config.yaml
experts_per_token: 1
init_std_up: 0.0397
final_lr_fraction: 0.1
dataset: "wikipedia_en"
Below are experts of layer 5 (counted from 0) of a mixture-of-experts language model. Rows are named router (the router's row for the expert), down (a neuron's output weights, with its number) and show model dimensions 0-223. Each number is 128 + 24 x the weight over its row's rms, rounded and kept within 0 to 255. Numbers have three digits each.
After each expert's rows: a language model's description of what the expert responds to. This comes from a sample of Wikipedia text that the model never trained on.

# expert 0
router:143101116122187101112130152135111112129159165086119155119131133093095124112145114126089150145153160114112141166151113111131124125139140119127127121112102120112118067141159144166090152188131117073155146096131114154115139144092088123173090092101114128116131119145137157118103137131140146102136161135146142133131119113123124115148113144161147107082153138127136118091105137113078152105145139132171143126139095115140137125084109129132115148161101145127122121163124149105078126118119149158120073198141140105139119105145123149109110138107136116102102132151090178068124155142065115087150135127113172060141122138136109149140120165119120133119118104093140139112121171171137153131120
down0:125125117162146058107138118136146115169130082119051118143081137076145134151112123115132112159108128138122125089134137123120118132067129138178102112140132099097119134147112091138111124151139148080108152153111158123113160115087130121111163126163140126124152145106108131118147122133104140125151103110100121129117136186109143118090133126088150140101113106145099158080107141153132093141138151167125135123122086095125124053133126090132148119147109176129149101165134156117149108080123097148111112106125151096144120133146149114127125153129119125089105123072104113101129097107105126104118106129150114188143100136126173119107117135092128132143131156103159151109073145141129131097113
down1:143107129128143148150139136130109144167116143119154130140113121091141093176127127120132142128147134166178115147142109100147153128160100132111133124143132154081119137138149146102116164100135148093126101145154117165080160075100190089111097169127138113129127155171119123122111143156070102117098134135138130150113117124114117139075102151142145141153114062095133132143133155102136145126136145085114132124140136127101077134137143145141180114162135151139166088095145172152193124180118131127143084129102137131125159168082114169125155133110174139136107147134125095137105145119144109122102129085100107137131112132113119148118145128108092102098112118107112125108106176176107124124116
down2:166128128141149113114140123082155087132135104100142154075100134135126134085109133119146131171191139125157118156122128123124100142102132097160129125144137147145155136160119150145144102154124125132098098112117115137138107147130145122105158137094176126111081092087130180156129119105117160116128139101131125095088144109146099131129125165143078108114142126152078163127119174115124117153094093142106102149129190121113130139106113106143106140115166089153161149109156090134070080115171142130137104113130079107117116111149163167153131160141128109124159156145177156121127126131129146103147165145152127102109131122135141105104119070149115133186142169153139113137097144110120134146127
down3:141137127130118137137128132191164115146136072096115100159142111112158136132145139147168097117125145153077123121119161099101115154102060138181122188173100123175158114138127161090176108114112171155117151138103146154129158089101134131088111113146139051119103123169098096149140126108139143153103106157140159141114147119069175097115116155127103135107116133138100153139122144141113121105135132138094105126139140096149135135136134127147103094113116121143109133121119120134081143143185117131128146087141110099125145113105123113108101101138120117143162120131154163111138130113164156114127122191155114123102128090138104119128119119161159153113129150130137097138164122123121130118088
down4:113103154096131098074136154091177159131115148076079154134098126112107129156124180139130143153144141072154174131122120138112136143145142141125133137162119149137169109116133109155130110175108180088123120147154119128131103105145133105095137105120155129180079082105098135140150150164143139141129122156143108153177120112157061111092112118136118148136175103123154131128117118143087168144126140160194151142140107124082089161141128132151150114100153124119142169143141113145129130145118116126117124140127128133119129158167118138098140113123120113118123127106129149133159134115126137115133155123113088140084089116110172094124126107106124126118107142065103106165126155178146143137125
down5:111155123109107124125144158158120108122093119109157132117120120167126082096127168137139118141121123137085129173137138109118127118124073099093125150104097153167100081102102155103119083122130096128147137089137099151137164129118141117087142082146113107100171158116114153135133125141077139177073150139138181142134129100155187185149076166119128144165129140133093094143139149121108123173103174128103185123122131116136113119175126118113151141097155128160100142115140162131133088131120101146100146108121103152125191129132123098148148122117125115121094125085127095110130144132108128140083139130127126128107113120085139147157146125137135103107133102131105112138108097126110164133140
down6:142128104098117116091125104107139132126137171110127136132134155155145078150150123173112127085134104101111121128129135131131072144097096145164144158102154078137115127103142117104067091117136143157151126092142159140110149120091146123106102137094118136119105109135155168119137128148120074107112122147134109124044168138145172130144123129139122142144128084117141124144099075148179111155081096088100150132108123161111127102094118141115131111130131170180122112141162121112160136097087128141137157118128124177111138103164108103128130139113154172135122101114116128154145110113149190127134118072132150098174171144144132113119137138140132092101138118161135123130139120103128100138139
down7:085135121090121148091112116178107182100109159132133104157127156111134120130156151111143151195112136165154125125133090128138138131137118099121142136132175157087083137091141121149111142127109101150153108132133103120151137134148101113153119146172111162111150132123118086153114095136126116102134146114192133131109064107142143154143111064111141153128139087142156110112127106127121139126153141098115140086147127166166129151097129151122155141095113147143132119154104134134104159123109114143169109155136128163139138125098104146128152111150100148125102086077078141132158126157133120140121165088106114147129114143169120147124131147093122183102133092119156112139108083151163096085126
down8:121137119118098162109147120143136100084129143112127118114139164162132136127128120107120128074121140148171128110129153120125147146103096118119117144061139137112114146082148125128196115146114122124109089125134127142117144154149162119117134103163182147122143122085140166081168139147105137139127144159129119124122111145138096113143129094126121131104119102147122132119118125105117110140144193141121146152093124103152140138124153138211148096119110103131162118114110120150095107169155121144163122168121128169108142103154112124151111091139145082078119133093137138115182118104119153135138164089090127097141133153080142208107138115123116139134189120110098139152118141112108096097118
Name endings, year digits

# expert 5
router:145160147090099142148158168101109141136135140123146187140159142155189113096115101110145134127108152160135086124138090102077096172124118139122174115136112106140101132113126165110121144098122121130085145148144115133133123144117142120171143113111139134125145129120155102133152139111157118130135131184080116137153082164104145128150149108102139155125103106113118093125086105122136129169112107147159160138114161163105114109132120120165121167071092104109123107124119077111123119166103125156118143089131162145157146112169138118155128087116121134127128125141126103138127080117122140178131125113151110174092140057107082124109083128118121135127167148165153150113124140143098116116154
down0:134119145065083106122128116131140120112107103146101119087087157083168146115164092165138151136135177132113117124137143143138116113148123130121122152092150112109169144134086150141123125126112151080132121136141150151132189142113084110133154127111077142119089141115124120146155131165106186098115146088129151098086129158130130153132107185121155119120119130134141085113143065118162109111174147201127161122101111145110132123109096096114125154124157146126129131131176116117092099116093151165123143139139131150112179090089146125120143141099110090128125153162113105105132140101110083137102132125160129140135106125107141121114106152138125143133097136096151111135098156126161133107112
down1:132148140147148109120112137127119139111178098193158138080134126107080114152136132137108118098154121130196112139085180156126103148111123151131144146107165099100162129112128082136149169157094097100140098123141122130112148109150137189124130104088134167175135119140150176110100200130131119091113160098133128131099126118137091109135122103152118142174108139103113135115161122098148160143154168119137111093115090118099128120126154124136173118158151120114176097158152143139124167139122132126131101122120128113078128123111113126081195128168127107133133130114114117076121157140141132123125105124124154137127142112117138129084102122158135127110136116093085118159099126132129142144126
down2:115091094090168152150134100168137127156133153095093145108141077145140139120129147130112128141147154110125154154154121116151148119116119114145119137162128158136142094142152098114138123128132123111134117140139132171180109173160120094140146150105136146151109058083164158139102099104100087170109100112089119149114172142130133123119133137099130090098092155095125182122107131109092111112120105131157098155137160122125123135106123146132147112088161114093139081112117093113113122129151095117142141079120154164126144135122150130103104125129108142096152109119144091103173126125107144136161086145106130165135120102141144131106136120069132174119109159134173081109104119108128165122177
down3:142135124120167127115132110190140133114096092102138129178143116090112134101085198103164164157142138129124124111158083099117123094107095108111140115134121117109129184107151111127111143088157121134132168131123098120140133113102103150112118091149136099146089124118120124108132136091114138134154133103116116119119120139083150113121122135112113110182138137167119161112148147132134149168162144118138128107161115131167118183120156164148109153162091155064133113121158145154125141153154095097115113119150121121109163104145112080139153127133087111157135165143115156096152105122135126127100103157147078118127140095114144121117088144141111139135107126132117089167155074089124143087097
down4:129059105109127165093136129080126129110107154128161130141129103091111094136133160124126137151126160135192128148124106109140126118115105126121161094126066105114140111123108142146139190143177123111116151187174113116153124096108094149134151140119168152099174113107077088105103144156112144157119159135152116118150134132133105131136148110140143159184137120159151136108093158108101105153130151123128162093101133136144100124148103137131077164143127108123122168138191129153113098138092127137112107116108145141122132129118140128108126093123145123088116122118134077141137140120159081100138135129151113120137098120149159074151150128143150162130137110109150125152093163145119125175133
down5:129121164155184089148134117142122125125091128113117136105140124132146153135105117159097137124137109142143134101142099139120125146136096135142159112149136140138120156107147138133105111141136141084129131112183151142157139100131164137119138125164133081133130136117134147117154112137141140090117144083154150106091137132107165127117163138151160110187090129159152095126134077133096195110108162106110153105171155169135141154115096143135167102147145099105111186163189144133134090156116115140110151094121157120173153102153116087156126138134171160127118156107177134132151127102147125140114119167186122128114136111117121090126144112146114161101148102116115150103108101098165087113149
down6:075103157106135160131117173119162130120104096100142106136156146142126149113148120124103148111132087120093088105177093145125117119138149103144137084157109103141099135090085126118112141118112093100118142080151140112134132125101130149151101101168105121117125126170168117134149125138123120111116102133121063119085123109173134121147110130123118107105110150147131157147091089109163115135114090106099118135120093173163130166118120168121103102106081108135133140112132136118156151135125126139085107163162168175149111150119143156105171115120127147100115103131137122141172094091168166103063152144134124115162124132085120123135153118166163082102140110168115146154121131126129126117128
down7:151127156136148097154110108150152183108133149124149150106150122104112124109136128168171109198093149114102172152116175120101108088120119138160163094142127114090096119106149114088122124108121106154118097125130134118121143139154101122112073143115126127111118130133146081116123076156166182122120142109107136092132136104138098068119126120107120133122104157134109113166112153115123136137129113133137109167161132176119091139168163122119155140094155146109088170120117099127102118153144114127145156127167132163084145102144137117138143099059147138100122089147093149145140150143138107153094156118099110129107145118156135162132155107125096105107134106090133101156144097144151123094132
down8:110119158126096112101107167138148127116124104104160088079126096144147133095160106126138148119132099093136148108125131120145179150121134091070125120119166110140097168136146139132147145172129111079157123127082112097138103125122150087184099133132099129163152171121103161118145124108141164111127105150158138131148080157133104150111153134111152159129115147162147145122174105104114110108156150167098094151109154086118115139148139115080113142123110153140124092157113158120131110104138134158153118126182116144117112140133146121113125096130101150127076140119050140158147184132142136110144138114153118135090090111116132148088166162106121137101141116131163149145130156130108129143136
Name and word starts

# expert 6
router:110083165158064139140158171126118139168137109126158094130096147172109131106179150151104124110140122150125160108122135120130137128099139119152150122120096144144117193102108140140125129095112142131132112130152106128174144142161095097094137147129094142106121122113111137113095137112126110118122133117110138144048145101138121164117127131095194160134086140150063119115145163137105129132156103121122113123128114148125161142150184131125162127126148173179196103127094152112168106159148133120151110181121123121087116118116104123128105140113118123143146134121133107139114173152139155096115140129168117099141142064132142147128161094127141159119131130144118105129115121152085131129139
down0:133105154136150111146152109075132116145112094155117124107090154112148141155131102123178102192143177131112140127172137149114130101146105147140101167154107079098148138142085114142091137133116145130125137131105078141152104153116105143120194169118108139097110142095170112104116124117127176106163123124084189122122152142133145121100121173118099130162148096131126113146144141157132122110135107120147183156107112110120132118149172109124158147126138160142120091095145115088127101079107141163110153116100158108106178096119134138120091129110155125097118144131097127137118142105109102094139120154131119108126147134136177170108106123132144113127095169125113127128117172095141135095135
down1:090143126166083134119103172108130112175149163136126163120131123100160113161154126141134147113140146158182139116091164093144137086134143115132137175121149125114161159127159130115129149131102126092144102128144140112111170118121154126109113143097140128153077115114137133116092151152145099067140149103151126126126138145100131130142137161136104145133104155112105160139181149134105185143123109093118134130118132148074152089140138138153193158122091134110110102130098105104140137142127130124183117100179144142122115153116147117118202086130173131122113106168124163109110141123151123132111153129150106142138143128120116121166109132140096095140137110083095088126068134135116134138106
down2:152108128135172125156130134114155046168128144083132152145135102119137139142105076164139093138164160128066126129111112072137150131065152106136152122129106132143168070182113153128119118146106141107117116137136122163151113141087154123129143119137163121101110110070152167155123101132134110124113134143125116113139136101128095127141162142140101106137144160111137168100110131139136117157118108144119115153121162093093127122121102157133148156156173131125118093175141102124088128082178163069094111112118105107117151093141120145136133131119143107141181132151172152134110126107127119105121123144108118132132146150108140095100120119114107131183149122121140149120094149123143159109110
down3:141113114135140087129159085146149107157081071113147170176110093108102142122131162136191128144123093082094151134108129129165125116111122099149149169132133132137135100117101140106117122138152157141150147171124135093141129122124112127078079115120108167124131164130126093152147135169143138162142091125145133127138095089132151141100130145148142129126117122172162153155152168114120161136174154138101115104157092124127133103131162149139116104099128127171145176133172105122115169112131148120125122085137139098103134109113109096123104083112109137139117128166112136095159110140158129129104133146113093078130123130131125126092112145169126124121130136143102123157205141108095128163095
down4:143082114137135150120137125116140163129153101083121150169127029096059158158128131122151127144157163131128152142115116112142136170162111154172125152161073116123127146146104106140156110155136099119088141135107160089117138119123151130133114184144142124153151130105108088129130150161121090129178138159172123140139151115129103125111123090107151103167120135146151134135129128145097158190129124127153121134159084154140127115120109123133144133119165177083114151138147095114107085105089135117118116131094157150099100096129172120112102111122114157128141113105159131109117146128120114100117116134107098114151106103110122085139150099130117129153144108127153117117157142178140126134095
down5:150107109122152166164137136148122117085154124139152132155154170155115107115132097128104116112137158170103120147131145121141105167116134156132126151074135079130103103117146081131134132167163133152123187096119116169178153140098176129154155105147114123122111150136130089101152127136090161124130138109146126135150120096074170126134107136167174071079124131117100112090106106139096097144138150129124139126150141134151132128128124136140151129166124135145128160127179149163121121166134146142055174126118115140118132143160172161109122147096133131112097162076175101091114156126109131108137101126097138131117131123093134110113150136118118161134113122130130140090114115083131139099155
down6:144107135112133135115129117132131108141097121124108113144085176130119144147139148154142163098086113083161116131125119160120119142099104153088152124103120101130119143097134090085101149089117126167126110115152148102079133147091122117153107145129129130153132111133133134099147151151121133138143134128154083089134134151164143156165113165100149163138112085143139192131105077159128130151077091119112086129161126163130135156135152125148124085150140134117148099142134117138128144138096173111108150124168159124104101105134124107127146138104144131123132154134140108146188120106116107065118123118135110108174150079088142090145146081166174085108133117143118165123152093161131091147140
down7:130144124099157143132136107113140148076115117135159127111140154165125095132185145137169159169090119113184148142130097151096127114113134136106141101071126144162122152090135143099133186093121149162169139152172146143131124154106097142166122116139131108115118149125134113142104101147132131165167099141122138100168120117122142089131138112105144141112147106120087168169150148150133118099155104122120093120102133144171170121131125115102143101149132127089147139126155136152142131164131173127153122166120103142130135141146090128184131135067097184144138120080114145125169158100103140123126137121115111135145145117124163129104115134129108188115118090109132068124137100116111109145151
down8:071136114109088118108144126165095128104109146100142120111153147111158142115193148110108143144146106107195106149124140115107138107167132122133109125143168099096084124110089142117120166130120129142126129188174107136126144145099113145087115096161137126163121120083129089066107085125151151120119111116122163145142117113140107092115111110127121153147084128120152118135112131109108169137183109166139114137129129136154067132104129130167152171080107099109088148145125140123144121133136120157134108129140146177130137102116135108134109082117119139094133159115097142124150133151161128148111175122133077122101111136112154195099125105108101158118137115131128134151129130167143131104143
Latinate word endings

# expert 4
router:112125100154176081101128152150148122177115146140122103138131089179148123123118181156130092094119114124133118130144124137131079119113080124166128146121141144172105126150103124124137098152170140151107162117142142136105124083086138128131172117144141163172104111144072133122145135118152150181144132130161127141123106116123148135135117128168069132130183132129118113183115112086142147160133112142137167106152147137120105110102162107106093127130149136145114166110172123143147114099113113124146120084136092139149135129114121147124124125152104103097149132109122104101110151150106098152130159157077157112125122189144176106155136179147122126148139102132152087101129116116145140084136
down0:114120147098111118092103106168110114115091160143120141121098140105122136135114135153114125127137165109119137167104119164135129122131107136135102132170155157119150110116125148136132133089152132096147097120079118168144136150132125104154191140128127156110118127131117116142122090067120140124156137080141156104116129116156137159147100130116165136129106140150118127127126161138119109128162131150051126116133124139136124124130135107138136165143134157142140096166138078134129089080171130180180165107121138130095126106175117132135172111122135119129037153121129130120148159102139137094115072161144120114099086100108153128092138121138140119095101184138100152093133129085103138124100
down1:113150125120123120130129141120097171147154090144087115117139107113105147176135147156096116129101081140161099112131114078084137183159133112145174078098150103140146156102145147105186139100155111122111104086135136091091137094134156085162155093071115096177124103151102128119124127144130129118145140132115113113107145130120120080092144158142122184133114140079125131148143148148121162178102132127110143115143106085156117127107113114125144099099108119163148173095117113154127160143132123157127141122136136123097130177121114159123183139141144132114142092116163110111115143128131084126153154153131156110096134112137117131137102158127134134112152124106126099112120157169122113179142
down2:133107125119148122093121117093149096166132168112164146085095092179103102105136117111136126139142135135120112141107116122147160110109177142132155128121141123139155143120162145096124157143117107114130116117092129172165135143111116112110150124082172146131142105076128125148100105148141105116123175114079121142102176152149125124127160128157131120124160168111097148111102144139113153106074105154156140121116130154102150133088114142084109096152136136150164101137108065136075158149152126144140121048135141142135115151142116170114103120104117145123155138141161107157149142135137121124115086144137101085186117157133137092095139122135108112185143173127121114126106127112100133143158
down3:132137151139112116164141138143132117166107121139134152137127081135090158115124204157160154079132161137126140128157134101179143121132107121158187133086127135102132126155115143142149116116146135137130141158105132069158144144133151150084107117176118104110084148146099143102126129194165147112127133146153168125133129113085161102127131150133111126133140133180122165174166101083161154146180110119150140116130142106139130091135134159162156123122143123116114169063136155144135125131156109108130152117119125103098119115131165125108110102147106130130125130160140127119128144115173126113107157131139094080133187093123117092147124142165101139126139136098107152167116110132133153114101
down4:122112111117145098105135121125150124157148138123090148138093085120114140166113117143177145163128178137169149182110119129133112083134135159132132133175093088116126133155112100144120157168120159102121114140135156112115096131113130148119124156140152124120089148099088121106132129115135118118097075104128131133137152115108088099121131123139118107161113155122130145112109127092104138107167129171157134084131088130157086144118159149130164166119147118171130122069145089128152109141120140109125132116124160115074149098143164170119106113073096106114145163111131087137140174160153088126155102105120089110134133102148124069109119074162140129117135159102165124125135123161121121135108
down5:157134139118116146146099097182168105146118130133119129111141159139101124137137157116098151133118147135103121152121129092120142126070176162149137135101119122139102151124157078131140104117107097109143117144127146207158158165103093111123147097121119141095116108129171122119117161109126162147103150139110102132118137104059152099120142099171168105077111146132130116091127111128130100110141130166109120123145067148075120088117109159129139108133134107166176119100160136148089129125134106134099157116175113152103138154156129137132107129147136139162097111091122183149131138110135155128126102131135103132097137098114173116110165141125122123125118107091118143107132111108161076089129
down6:127143145120097132143170073132138166109158172144133134138113129108104119134117136110099135102136115159065137106154115128135101133107144130130130108092154130121092135092161104076064105115123098142131095088119170147117148169111134145119127115126103138110112146121178148106144098151117145116140141149145099082092172107186157176157114164140113097134124109127101169123108113127162084117096087103098162105143176153117109146093099142101080130142123136114130124174140110109173133128104140139124137105162108157144092130122133110105129134118125119105104132141088138146155080130130160087109115108122109102171103144080117125114166099160144123130119122112123105136104110119122105151133
down7:122151112123117139143129174120139144123135134134160102096090154153151143105135121120110104154079162118172122129129148129100111077129125117154115095077141154180073141129138120072116134106116112135139140167145136107114144124096126130141143127126100098069146098146136109163089136102183137147131116125106145094080088142116112147075119113095115172104127154128104093139117126105122123125107105134085102165122150160158076162160144119129070133137114157125169144144095134121149118154101105107145119142141110186143144154121098146118140156134140103128141134068080097160141144135143154177145137089154119137104140142162144152132148111126138110111143093140134129131133100103106116153130
down8:149169120116098120161132114167114170121156120139149110100129150126171147108146113104126120118126137108188151082132140139119131126107084139156094174109135140160128148135135131095116140070149106124141153131128095142111162089099140139147138133144106164133161146131117100103111097110121155178159103174125099058091092176148141135090126123110105147093167107136157108118138146126124145118142143152112156151105126160153144105171151117158111117118115160117132123141152145163143109126131139148171136152111112184128161098167107147152110111106144156088109148083100134110151183100118135144144098093161106133120146117090144128134168119134124118105113116131110183170144143120125113145117
Foreign names and record

# expert 2
router:102147135096115148063152115152094122100159152135112133144080135072138173107103092069142110127130126117123137119120113110139111081133086102107142136130149113114159092144110144140106103140124175114081107137103133121147103139133126137184145121088179162100092189125158137130136166143162103122140110129097116088138124146099121098129119115123131117142149138164149119100140143130178124127116103119116135151151128125118111167126127172100120122112114116124133097142135117098139150130154092177092176122107114097163174156068145114123124155149146126122122138159100121114127135159179164129136135140137140128135122112121166096175092127150148158099151103144170117141114167128150138133144
down0:115145182144160132167153127127164092128107096135145123138053119142133133133146073181144118128152138113118115123135143108122120131134131161146124147148131123124146127136116146126077119128098142102157085081101118165118100139121147126110149139118090188108129136115132139153119139074125152111089122081110153114178139126138110149117127198131175125137163112105090140135148128144133122169123117087136156153086140157148100108139142104092128145129132188197134152151147109134123119081135145127129110121108136121117147134156138128146149136120147117148074122105086120125150141105092099097124096136132172127165120111143167103139122141130138132123089145117086131119100128143081097157151
down1:128129145146175123102160134136152154126116113152158130134135115078109119143127165128161101113141117116134123161110115133150137117124081133115136138133153138064120137092124142149139111114125118118100124090076111141102119141088095086118133107072123137164159127143135113142125150109112122129069147136109151123111131121154148135148096121119144146111137123124161143131110087119105121162088144109110127122113094129085093127110137154163171124129115140171114119184129156130103162116102153138190099131084191088108110131120119159084156146096096168161115146104102129122107107078095076127139102124128131170102180124124150130131122126108151109096102101145116152164178135136117153115158
down2:103143130125166095126113130100112101142109130128142141141089121125121144102100145152155166185173175147080096119131117105143129116089136131136152107121137128164154129160116140167122103115148137101106130131143133151126149104092126135139137137136132197143104096102109143138140075109108126116147117088100126130150117127119140130128130140140087117113095125114096149152134155129149146132064098185185160173173140146125148112163128132157138115095143158120110134133109107133116082099133142104090115096161122139150091142172155156106157088165100124109159121113137165139118099124086117105098141149125156100160163138166099055093142129135090142150136143140118102151119129122119103125129
down3:096196161161154128123132109152166113133092158127128105135107127078150159107148139118132122089113127135148112135108166093153082170157102126149103166141128142128151132161143074160100115090161092124160123087128145092124121141127147151130117154118091149121098158138096145126156134156152085151105107128093156141162147133164184122171122118150101119161145120082130158160120154146128136086116089123099119113108119122143130110142139135154157118128094109120131158145170115139117139142131102151121134125137137130150130138133148188134062135168101117146187118125169163112149144162115103140098112130146132136106155105148140105130126165150122112091121150110140091108126093138136138138092
down4:118073133132188101095158113083128108140172162122139143109123123142109119151158144108124103124119132151129138164111099116159111117110149110147127142120140092117158149173132081065115150166186113154083141135147120103088131107077117107137189157124171106139124141111120120121151151143125132103149193096114110161154102133137130128167127133106125115134100159138157146088112106108125137100135107123139145109097130127178156129151133105159151155149098127116148154143132111135141090116115123116101133121098148144128179137118160186097122101121097120139112103130179119062121170144141057130135159112128147117116136139157149122139126118106136132130140135157113158098120107117118135125111
down5:135135166120116153146143155096145102129088138176128134133159158128139104123095064112145106159112174170121130156137132100157138113114125178159102110101124097138157117074168090129133124146149154125135139146165110151122138152125137118122133089145082127139160155125110140126141116150077146148093168173093113112146168125086149134080124148157175126161129082113109149163124096141095137124132147121114080132138143125133109135090167126095139125126170114147103133156151123154083160134121119153095137133086124164156139139165086157104127120130136095130140135111141160114144176111100134121156099113153075108152107099123105140130124141119142170087134086107132094144119128131129126131121
down6:157120144174129119105106154173125102119177100164132113152139142124111111114159119143126134134155131096163140123150149122081084138094130078109181146089126118142122151089134154110081104116125176154110111075147142098098154122094175116146129150121163156130149128112155154116118136107099129126147115128113109077099151125139148122144090149154130161150109115138133179122117079110130131142081131116147109111156133176173126147128135122107129126122124093097142122112119122116178126117124143151139127128136114145167116176169074094143125141143090128072155086155116119136154114140156135148108168113145094116120145124097126127120130143154101108100128100168105110138115088133091093154153
down7:175170146120124124139151119147076129153157115128144136164097153124106131117149126154128151142109123145215124162153095130101112116167105117135141116082139119102098135107126130112130142131110127123165158126163119144134130133118153140096122153118115129119135101127111095161106132152120094084137134149100192150109110108176102111103114148095132125146130132095153093129137114095086176123140154118121126124121140097154087118105133146134153118115164135197136100106146118211130159161110149176116148111129139150119114148152132138102127097113125118085145137134098115118116137087155107124110156119153123128136126094170139136142115099106102145136146187097141116134179109138149120163182
down8:089154120127104120102134130160113150140112126121171105102124127119140150096140105166141138124082141110129146129135152121120148131127137140106111139137114155147136115138151119095118119115145090078135128190127121147136147110091151128128095111097146143114102119072178119079123123171140109129095114141120118075129105137176082106104154103155128133107131181124098145146128168110098157157123136125130138098115147120122095136110141126129101145083108111118124071122109135122097120128140099127125142152109124177069162090129168136175134099116160107095138175106085098117162169103130141137157148103140169157070105106067132145130130178097122136120132139115125159135151129118125116166114
Prefixes and numerals

# expert 12
router:111145095093072118136080124133123097135146110145102113149118101125085122119145108129094105130089140099140164084137145130152098144157161139083117133103160140135134116160126156152173134124135110150124120164168113140119141164146149111161091109123161120134164157140108139142090192131127132098174100162113118126158145175105111148165133109155119128124114140140186137122124128126103150113162122114094171108138172138120125120133113162106087141088084056127085143141142119104130130122152135102106122108108140153151124168119102113109129125138126105147128093123150122150088114125155167114162141136079137161117119115136136107113117148141156115106157091132153175066134113098124140143145
down0:134153131119117136134136141098118144081141079149100123155111120095183133116133100147108114174123155140112159157130132129125119143157095157148106135125170114079125152143102122144119129148128136128129125093120124141118162091131131135161145100103157129113093116158155123156172150103164140101164172084100128148127094141132135087107130109120134168127109125170098120149151148140136120165110126145126166104121098151121097141146128109089173149061126142138112131164133119127126137137100116179171090133149128129149142116141116164140109106150158104107083165146125124102124109087123089119141123171130151137145119129174100150117130068187125155093183156097150133121147173138158132119128
down1:143142115160090139081139139125096148172154118146110140131114129103089137198158108104095127088101147110194114154134155078102114134162129149120135084106176125083123143135102151100139100131104162108134133127112120094112112122112163157135155087129134125113135161135130121121127175140152132122102112140162149109140169138112096121132119112107088121139110137110163111125122116127155112196139172114104108147156145128136118118107174066115121141128120089202134093147155163126202149164105122142150110125117166124123138118160125161123151148101157112139115139116131103107123151112139134107144133134134149136125115135123131115139111130095128085142094106121125186137108167136136151145130
down2:154061126159179114082122098098100098190138130141148133114118163126104097094140145165124137160143201112165120142167147116112124138097163153128126141119100154125141119191095147140108094181115130099093140143142113118151125127101116114108157105143148140137111099120091163145123122105132145149140123127129134155101152166155125101142087123157103118122145104141127146102122104168139110119107127167130153117157131172141134136105129140112150120130177151131134110114124090114113108095150130104112149070120160154149166140143151188121117124133153136125164156138153133122139129145119151109122089139127137139134140136120118087111188108139141139186098150149112095153118184116108118140137
down3:143175151100080118111141089150150119130119127114121147130136118125106130099126120139151131146157131124165117156097162117112115143135106113144181158093102165140140125123131103169097139113128155096144129078133153136144081074138153170120143135147128115112108135166116131110111128137132135136120132135139139164123135160096143094098129134134134137123176151155107167146140162091180133139161111141081085138140120135166095110138158136125146132111083163132118148074169135157122137098128171167106125145123130134127100141105158148156116126156103104141143141120137164126163078090193153158115117144178099132131131120155144105123097128179143145082122149099124138116159071130134173139149
down4:090085151099164147145142125063150132143113157156124161132100089172093108104127140117169133155143131116180149163139085136116118153163109104131138161151094116108084130129140101135118144092103108131153126136104164073104139129101115093096169138132113163113128153152087068133051128103136175131141130149104131177100111141155058116157132116126147117121121118159105135095114129127124133104122134151117131146126138124141116146097094116148141163097127144148117111092137129148118098100081179142107135169114162151132146100130132115105151111078105118097126103131097118128149115142111094125094103143104098119137115143103148115130135142152121122099114118081127113130148132138106119120143
down5:105104136154153172152121139121128087121109108114119134148122114115138118130062140130104131158097181151104154148117083138130136089082140145146094128128149071125146129107148119096114153165122147124154119166098136174143162172058129086141175099123118129156149116105146122125135141110098157110128124094113141133140106145150126122107104111131144103142132093131126107113110121140081098125086105113121138116102155127132139113141135125104128121140169088144170142125136148112079153175102072145072129118141106114137129142144094120099167134089143096088140116124134113111100170161080122093125121134074131127121160099128101134134149148133121113163119071129137126159082134127114120104127
down6:115161127118119160166145127147117171149113145128105138162146167113116097143132161131107128132127138155133141113155090156133082144136169183131125117098084134133125148081138126143085120109140158141175068116179150139113138199104169119119107121150128154128181135161144128121149151146120129130137134123136083140120122108140139140161104123130123175093103090134141123083118084092143099115110124125118124140131101171135137095111156162152106106143108137129113124134106062102133112096125105127099140129168174154172133145110133130141170136085149114131111088132108172179123137082142146118118104108095135117103143150128172155086152099154110140140112101146126134135094123145116113133133
down7:130144105105132110145116140159094159085135119161135118139108124109117094117116116138157153161115118133095147125164117116162109096102131121137116059094180111122139154104154127101181132164138118133113111136148122179105118129157096161129123125147134153114115133135159116148087113121120110116118102106095158114096071127127126126061132103130142120142063137105099141119127140139112103120161123129111137115095096150166138114132151091131168108129173133111176130095141111138103137133110142145144128144125118163116116200122120113139143113133124093120126120135087163104161169123141131138107136078179119132128107120150154160079132081129157186123102150114145123157112082110136177131115
down8:128118150123117121143099098118102134123144116121104106130140140140126124094134173139184135123112133118111153123146113161111139092120136114172109132098098116130118114120130136119129116084125119104102131173149091149078165115120113092167129136114118161080146122102142143113126131123123147140188118147155166148147103117173177131107137129085102158067106138108087125119138119145096110115129099153138091171123149150141126136108119147151148134113133114129141139140167127125134112116123136130155123110142148186145142127128116132139120120097216154115166134093087142132195145178118159148120135111126179086106132176075147106107167167103136131102164109122082117154108119147124125155133
Infobox and taxonomy structure